Weights of a small mixture-of-experts language model, trained from scratch on English Wikipedia: 192 experts in each of 12 layers.
Below are experts of layer 8 (counted from 0) of a mixture-of-experts language model. Rows are named router (the router's row for the expert) and show model dimensions 0-127. Each number is 500 + 40 x the weight over its row's rms, rounded and kept within 0 to 999. Numbers have three digits each.
After each expert's rows: "comes before" lists some tokens at least twice as common just after its tokens as in all text. This comes from a sample of Wikipedia text that the model never trained on. Tokens count by the router's weight.

# expert 185
router:521491411543510530527490521514527523449456479429444546563546460451528459502475524459546504487481510523472537474515568487416498476483549452544525542469570454485440490511549531494440475596504449474456491473491506578541496537488525450564541506427488531467458495516484498457513496501478438527522458543463473542521510412466438434543433490505473494571555516480490475586506499486556489536460
comes before: "–", ")", " | ", " |", ").", ":"

# expert 179
router:528462464541467542540493491532547515506471445468497536513502426484524433464451475531533508484477478507487468538472547503449447485478504497504510552461546476492454467514562551470432464552506406493488498510488487530541487533475488472538516474425547511457455504431442545472500464414501403507515485514469444563536527445533439467515419466495535462569498578555468499525522482516542458544468
comes before: "–", " | ", ")", ").", " |", "; "

# expert 156
router:519465476514492518576454559485505526480486484486494511490535465462510502485506551455514456451523498455482538526476533456531476427417521452569539510469565467466428473532520543419487483516538482439471455526482462552528511557468509444521527529432487503434452561442492439455487486502513451525524457580466440492526529483507516505525433490521466471529547515548457427600452458506505450503473
comes before: "0", "1", "2", "3", "4", "6"

# expert 11
router:495497466499474529552485534528532517464461507496420550503509455394514489486486586436515459470461515493447489566460582463532449441433509467559535493438518465478504439523490572443462495574532463458503488561454466535484477540480472479536501463513547570444535526497509455562485451451504429537480475571424493522508503469536464475509494451534497461508548494519468453544464447487522421495501
comes before: "1", "2", "3", "4", "5", "6"

# expert 17
router:495486465558432542561427564511584519433466474469381532515501457437549478492503568484525493499500492459451491546468559475434483474463531496537527540501567468455484502527520543477468460558503418479503464523477495538506516503500528455514550449461522521475452551471449467523414451429436333516551489535446481530523538487494464480501467434498449491538498508530530481512436465479518477554501
comes before: "–", ".", ",", "th", ":", " | "

# expert 46
router:507455503508473511501459525540566497502455499486460495499511502475563460461496583453546469512480480530434500502436553502464430499488528455538537516396508477477435496533534553495474454582517481471490469524508488500484533537454509448597469529442506529504458511464481476522503419467443470555508398573441460499533548486558484489532489449490474426528536530501457474550435480530501530507491
comes before: "1", "2", "3", "4", "5", "10"

# expert 134
router:493491447506466500544473496517540525465462479437457489492467477471504458440493508476541484453503472491458480535478503475463467487493560481497517502458525489477524489530509579481517480525525506508478486507425463541551514525503544514482544533454526542453480535501465437479500485444495476534499444565457478529548603483479475467521441512558464394533512591550422464514510468530561493528485
comes before: ".", ",", " | ", " |", "020", "000"

# expert 108
router:522474490541477548501480544530521526463487509421454585562543509466563467476479535466514426481429478504491475536474545474444483427443522437535550503457530509453489465544509535429495488560541505440495498556485481537568513559454526513600517502473521586468467603488489465513456457472436482546503477572493451528522502461520472480517491438539470444529520542542506457576516499495551469527477
comes before: "0", "1", "3", "4", "2", "6"

# expert 8
router:493506490606488566517476525544505495433486486465448511528526461482522491470449559494518516488517439498416494529480510469493489461472504481532484525484524471512453466580502529506475499520588436453407488507457455493587550514485506491522555461463519543487480549486480468518466490444518418495525496577498445535521532502507465523535519435525519488614489516557481434539490457532537476495490
comes before: ".", ", ", ")", "–", ",", ", the"

# expert 99
router:473433489566472538559449532524515505513510483487450500513537496459493475448460569479566423490507487487482519519428521378489487461444519485534542562457489475466493467587524521470511528503516488453471474524487469462518518547450520479574575463476553536495432502509505509549493472436453434500583487609494422554524506470514474461524452463504550446569497543521459474539463489481524433502456
comes before: "==", " |", " ==", "\n", "===", " | "

# expert 184
router:504454503523460551515476485530550549455477451425467510488530462479564495457413554452567438497483496469468457497464505454530503427435542490554541544471509455497470475528499503504462478540584390508466490571514424524538542519473501483526544504455522571472473561489479409497498426485488464536562476625503496509530502447536413469562513473539468444494519500489476383530481503498511477523504
comes before: "\n\n", " The", "The", " In ", " This", " It"

# expert 89
router:488478437523431536505490498523564504455449500481415560451468499497487490447417583507564454460523457468496489461474536438526442499479497448566526532520519503463509484537517546461477462541531472433477436556457432512498511490484522499580563475461585497478519501479435428503491451460432436504515493554488447540538496471483504487532484453477491504571490547526462430569464482477530495568476
comes before: "\n", " |", " of", " of the", " of ", " is"

# expert 143
router:490469491579474492518489524503549512427461430454501513593503470414558497462422574482592464475512492451497523518471514532485494443499525422539560539470558499469454462516548538481499512515523475422441454508469468505544499512485515482500527502491581519512407573443511490487467459451497444489534455556517467509486583454527433502520476398548488501570486516570457417550470470503515487561455
comes before: "\n", "\n\n", "',", "'", " →", "' (pen."

# expert 66
router:519467429516465562540465526537550545377470469482492535494522482476531483476482558467542405467521450515515500532487551507473496474462542485535505511498524526509502483551493526452509455568552484497462478557470470529570533518493544483577488475457501547522528529467496466528474409473487439555519451536503492559557503449565459450576495435540457480497486500521468441500481486536553417547500
comes before: "| ", "|", "- ", "-", "- M", "- The"

# expert 58
router:522469480484509515573455543544550480468494510451427543538519452416553449459509565453522426462413480499497501469453548472502411454488585482556490522411524465482479461514534531441466460520573514497445496552449450581527512508490550482541502479500501582441446513463496421528502508461462473534501459554469473497502538482499458460528485460551485432510521535598515457542526430497549485477507
comes before: "000", "1", "0", "2", "5", "4"

# expert 154
router:519449485536475534560454590487533508478478483505495534480557412473559477476474517423526469449504449484482537531443585478489472410437525463573502497465537466486451506474527532444467490526525466436511451566517490525545487568497520460538488483477541516418490572431506432481494434506451469527504467598466446505528538448523499468499437432513441480531545524574486467542441429516507442516481
comes before: "0", "1", "2", "3", "4", "6"

# expert 80
router:553447472505430542546509546557591539472503456456478489502514459452520466447470512481539496481478433468457494506472533459497448445486554475617533517450563478480403463600489540488470450528543490540401440533427473499516515571447499479550503486472517555507470511444507518516465477507475409507502463539439436510570501483526431461525441492534477451496522524541435489518488448499554460502448
comes before: "1", "2", "21", "M", "wood", "10"

# expert 174
router:484482389534442523523481492540541534493515451407491484501549504426528496478507503462579514510494498447506464499452578492485520414486505510540552535520514465490438500543501542510504440552517480487451519501465492483531492540516470469590533452450525538454434477457472476526475443415437446513552458544495503512517491446493522474524483468544470470499514511530461459558473474492517467521425
comes before: "=", "\n", "===", "\n\n", "The", "=="

# expert 120
router:487446490546434539525484477523555494471514480451496470529460462487547457438450556450539511466447467475475509468489511447482475513482534499499563509416513485499444447535532552507480461538559502414432478526483432519532507505517533507531545515466572525463477625441434504506498473468513467524526455567500496525483544510502487468552469457528505461580476502521412429550529415562533474501415
comes before: "\n", " |", " | ", ") | ", ")", " | — |"

# expert 121
router:495455467562486511533496523523543543470516463473463502556523479497499453498484577457600483436510470448435477482457521487498488502483515468527564537452529500525485492522518584467456482466571495377451499514473503533518492484515532512497559467460507506500466558461461515512489467444509416489517517597515418510505538479471460501535476462510479504569480538535423418606531465560537502565454
comes before: " |", ")", " |  |", ") |", " | ", ","

# expert 164
router:538485431487477594529465524530516555442522400460492585495502475429470492438464480469562436492456476482439455479444547485431483463427535469547505561452530490452489470545529542473461459531483442467494505520439488505543553547527540489543502488485508496521471517431474497544463477478517393559525461549493497560515540446555452455542473450529429511509494544529469486499498487474599463555465
comes before: "| ", "- ", "-", "|", "- M", "  -"

# expert 82
router:538465457524433520544463547514617572478501473475497481516533417473556485467466535485539490478487413505447533520485508484507435483461570487544548546440544468478467472579556554466486440520548454502464453558436486503509557560438478491562485487492495550496498516476516494518515454483438466505542446541462475548566511471498481448490461476516439499531522506494463448519472445485514461503475
comes before: "1", "2", "X", "M", "P", "Y"

# expert 162
router:560424433523490559547436507549539550422448437476467511499504466425520507446480515431506444481440484530481509507499513451433503477437524475515488514437539483430509441561520572478488454464488448472423503498473489529551527499460499480555483552441494507484480527467487473532488454443499453551540484583517503568508525435571463501520460468530440491495510539524447463551461478514503482525466
comes before: "| ", "|", "- ", "- Coordinates: ", "-", "|  |"

# expert 91
router:532466484542482572529425507538534533429500475441462523548558492470578493449444545470553502484458466522452499503479496476514486491444526484536490493485506451472458441523522535493412486525549494458470452518453486554517492553486486529509535494485535516472472563503438502519494503466491466601509457527437483506506516460492454455573433489534475486543535518574500455548467481528592519526496
comes before: "\n", "00", "30", "m.", "5", "03"

# expert 124
router:517492499551483527502495551516496520474502412448456524502488502463511458457429546505546455491494524497532421497480567473492440410515503403570544550445519525518461466577540519475489453557557455450474493533432515467499530531517560481520588488471569513522464600434429438508525474407480430504516501586463498493518486453491458502488467458481513499541526546542465452556518435497531515595422
comes before: "\n", "\n\n", " |", ";", " =", ": "

# expert 55
router:530453470494496514549507511564505489488459447474512550488496511474492463453492517525571486486463498455475454495486566465541408459494507494522573511515527459508433473544533513401480424554476531458462455499480505490517535557475503510595544462479537514415479538454459415468491495510493466496499438565478451529496474473490492424507522459521450496540537483503473467556502500475539440541402
comes before: "\n", ":", ": ", " | ", ": S", ": H"

# expert 59
router:498475484512511548546471474550549489466516486440487465480537519443518517495430571475551495505471480517466447492423574473475500438493506487568535518516494496499476473542587550512494491508503502438450461527471488510543523574515519479555525496483536561487418486478476484557468434462473423506535457550476491572542526502551446441560423415514462453499565481539468451506468480499534445555460
comes before: "\n", "\n\n", "andidate | Votes |", "andidates", "| Party", "- "

# expert 151
router:520466389507486553516433506516512521416495432432464554544439458443506495468495524409555399500476446491455506508512529489494509488415516464571508541386514483427518443510533506464464439516502406467453494518450463504523473533491505476520509483458535521481488500457452469500515473477490431543530450546484480546519536445519461507549522405546448485489502504552500451567510460493557445543457
comes before: "| ", "-", "- ", "|", "  -", "- M"

# expert 45
router:544487495512516538522496526524506509429436472403452485501535468467535463462468532483604482509423532464417482499454596448447471471474462448531562481478522453477491481491536539384462461516524458453397487543519522467509501530482523492575552461492501488482469551440490498538460435484460472487534511546463464494549515413538393457533430494539486453531509524509498474517465496534528465510462
comes before: "2", "1", ": ", ":", ": S", ": B"

# expert 173
router:519423458505427557536443473565544520490504482436465478531539460480587473416498570441523488500501485488427545484504526503545447403446546453566506525477505481474458449527510533461463456503575474484509477554463402543501483502450489519521579493468542576439481582484469444493490472475500464543523475595469509520556565484530483406584521440535497447506482522549470425534450490537537517539492
comes before: "\n\n", " The", " In ", " He", "5", " This"

# expert 132
router:565509438529514565547502536520513536489453484452428506532522500443510430449454552516507401533512459455476520551439518438487453467463496483571559503427528469511520520531486526474445458476510448483428410516529449542458579468499509463548524465471473519444437520469471462525475423479495405547545445552542432530497524398502498425538455452545490452514482558491513491513523496519564492513472
comes before: ".", ",", " |", "–", "ation", "ated"

# expert 183
router:549440468492458573556472511510549584467496477431499509503534446505562473406414606433571465489473472461461515499481501507534467398444543507565495538474519494522444451521498540475447453535556426479492444528493450519502499535461495495532528494474503551478478544466467450528510477464500455495528488576471502513508529468541452473565514437559503447493535522489498434516485476548531468555474
comes before: "\n\n", " The", "\n", " This", " In ", "The"

# expert 1
router:528469494544470547516454553531564567468476432454472502499565436446534466498478499491512497503506500487457443572466530499447456505451470482518533534469566482485476492539502554454510430527510475485495479496428449500486525543495508445512518481495533517476446589492483456523467420460497381521546486519453484505549535427486504465518499450536461451525530584588484462504481468516614479518489
comes before: " | ", "–", ".", ":", ",", "990"

# expert 73
router:529450491520491558527422498524526511477447458427481557549526459469520485507448534465504495473482465488449510524469526427530470459493562482547508536503511426498447479557570552432511474539526487442469489489496487484538502531472506487511537540462535502492498568469508418470480483470483440520539495556456499517507587460564409490558484445557460462549516551493494487570485488505561479508457
comes before: " | ", " |", "% |", "% | ", ") | ", " ("

# expert 112
router:498484518573485567534427534539608523513478462463434536489507471486502490406424519419585504483390459431448485511512521430511441422497502507539526516469492496482510485550507542460494460512495479442413457504511492500520524520469530478559542487484515521473511506537477489528491510450473404531579485597484433536529513499527530497489421477528516458559514557496461452548464453454522490513440
comes before: " |", "\n", " | ", "; ", "==", "==="

# expert 172
router:531420483497492535538419559521539556488435448435492506524529446475561486410461528455547468451493466463421525517466496475514506439429540481519523532491547499484436461510486541431468458538566466484471496510444442488562525556518530487525598501439515530492451542488500479504454465469508452519569474586496492532603510474515473455593492449548478467494536524495485463522445489446518505531488
comes before: "\n\n", " The", " He", " In ", "In ", "The"

# expert 15
router:518466472529429527587447524562557515438472500447455533492482422427535480475442590462531476495493489507444481540452506465423504492472523486494517468487513447501482476568518523508488460543524477488499456527454496560517522542461561477521474457469477506491470546462466491505436491414473371520547459552457500529528566504528438491501445472541471464574510571549505481504457480508547498532458
comes before: ".", ", ", "°", "th", "–", ","

# expert 25
router:507510485511493514566477568491522503425526487473476507529551405437579471483483573483501516489455483468436453541447545487455494439462508478527519512418499448462408497514529482410470458562544484464457476537443502473559544541449517471597513436497487541449484510458473486523489489500426468567492478550400480493514485465518463508494470466534475434564530501602527436508455471510524445539416
comes before: "1", "2", "20", "6", "19", "15"

# expert 38
router:463443444504479510506471520493497500446491470497473467480563427455539476486487503464527504496455504468448507540454555521472497469471519483523538508401509456482482475494520542386455455590506468511494483576425470495501503548467479444588506480429549588481464504436477500508484460445463502565546468564436472522543529512541479509491489458481494451513485533576468473513481440491547494487455
comes before: "2", "1", "3", "4", "5", "6"

# expert 147
router:578434482508489526547472515497532526456422442499466520539524481469571468486478601471544454461433456448464523559436521482497457413409550451556515480483621484453495452521540554448441501524510471452431454541452454547526513562483509472531521513453503561429462559447476473479457480481478478570511444527479475481553525468509475500503468437546485514494530523572500477594479459508477486490464
comes before: "\n", "\n\n", "3", "4", "6", "0"

# expert 77
router:550510464541509526545460495555522522417449450436467509547577502475546476474450601469542485471465474494446475514467533468488454487444535414539530512464517459486452471575542506485479476534547432450466484518455487581540514519478555446550522483492559545460503542446451438488465426473471439583540470499484489523544514465503481466557491472539492481488510524496465457541478454544540515561464
comes before: "\n", "\n\n", "00", "30", " Count", "03"

# expert 189
router:538466483522436594568478546551533529480482502464464470519535393396540489450509538488536490490460494451508418504499506423437488439491583513553545534463555446505450516501476510472508504525534508469477477500479447523552500522447519460534534536429548532493409517493469510514445432432408448508532424519528497469532539482494471483585513471551428480490498534533445449620444470491514472519473
comes before: "The", "In ", "===", "==", "A", "S"

# expert 18
router:489466484530514515502474534537544515487480487488470539523523427378551427474487569465550456496424522516468563518423523484508494457474554502550514481456571490494406443496475521448481508550526472464441484530471462527506533556450559499536523488474537517475485503472520470518490442466504428525527458537485501504529563488546453483540483443557502527523507559551428482523502420511517497577433
comes before: "1", "2", "011", "013", "012", "010"

# expert 85
router:551475445490469506514447501579542524468482477450438568510522484463506455482494553434558484512495496491473479523475562466500475456405477427529537488422502479474510499571518522460458477545483526476507497530469453566515485523479538492508538521500581549485496530423464402526458438502480429598507449514457492501532531465477471419518477441527510458534520537461472474528495416522516480552446
comes before: "\n", "00", "\n\n", "0", "5", "9"

# expert 71
router:541497479604436499517482540537545511421471435499498510545510506485514444478453556482544463473495489455478502530433544458496441437506529442545542514494514479438455485584531533499501470558536510419499471531475457559538529534507544503553500494443570544429486606447470472559503466456490485513502436591451487542544502469540440501531510438513485476534523567519452439564495473528526417529467
comes before: "\n", ".", " in ", " and", "'s", ","

# expert 74
router:515450475533470523533485519531566507516501444464489492509527465478534440468475526463534500461477406483474497494492529442510423487456566485563545544468555448476467495581552589437452440517522482489397476537407503517496537527476533484541508495461497570485489528492504499527503464456434415525494461521467393550548542478516484461497450462522448470534551498462445422531486460497544475491465
comes before: "1", "2", " | ", ") | ", "3", "4"

# expert 10
router:560486470495495512524497505560501521382482480428473494489510489491514452468452523474541510489502479455501471504451552455437431523498520486511513500450550500453482519557518518470485453556514454447458437497480436553559495576501536524529511473489482512483502580485435482556462471433455385552579473522434496594503536420496485475535459433554488451530534528535472470534481451495577506498456
comes before: " | ", ".", "–", ", ", " |", ":"

# expert 125
router:531491464603451554532441526543527527451474501493436536488530470488510465472411592483563460502530458493502495465471566442474403458520527408526513530454528510498463491590550536488485444548536499452509466523472450490503499551511496505585519508502504524460521586463451462524498472463446441525501462582421476533521480470507456456507536445521505474514508589546453486595485465526519460556467
comes before: "\n", " and", " |", " | ", ", ", ","

# expert 81
router:496438499557497507561480530525522482445487456424442525514504428465551467500508517464517506449501436464446499533492546466499472504467539471529552504477573490497490478523553554457461484532513454399489453502468483570523505508506505496524549486473541509486444575429494494538465488428494432494533481566520471532496554442521452445496424481523454468517512524556517462522510493482571477494420
comes before: " | ", " |", "°N ", "\n", ".", "°W"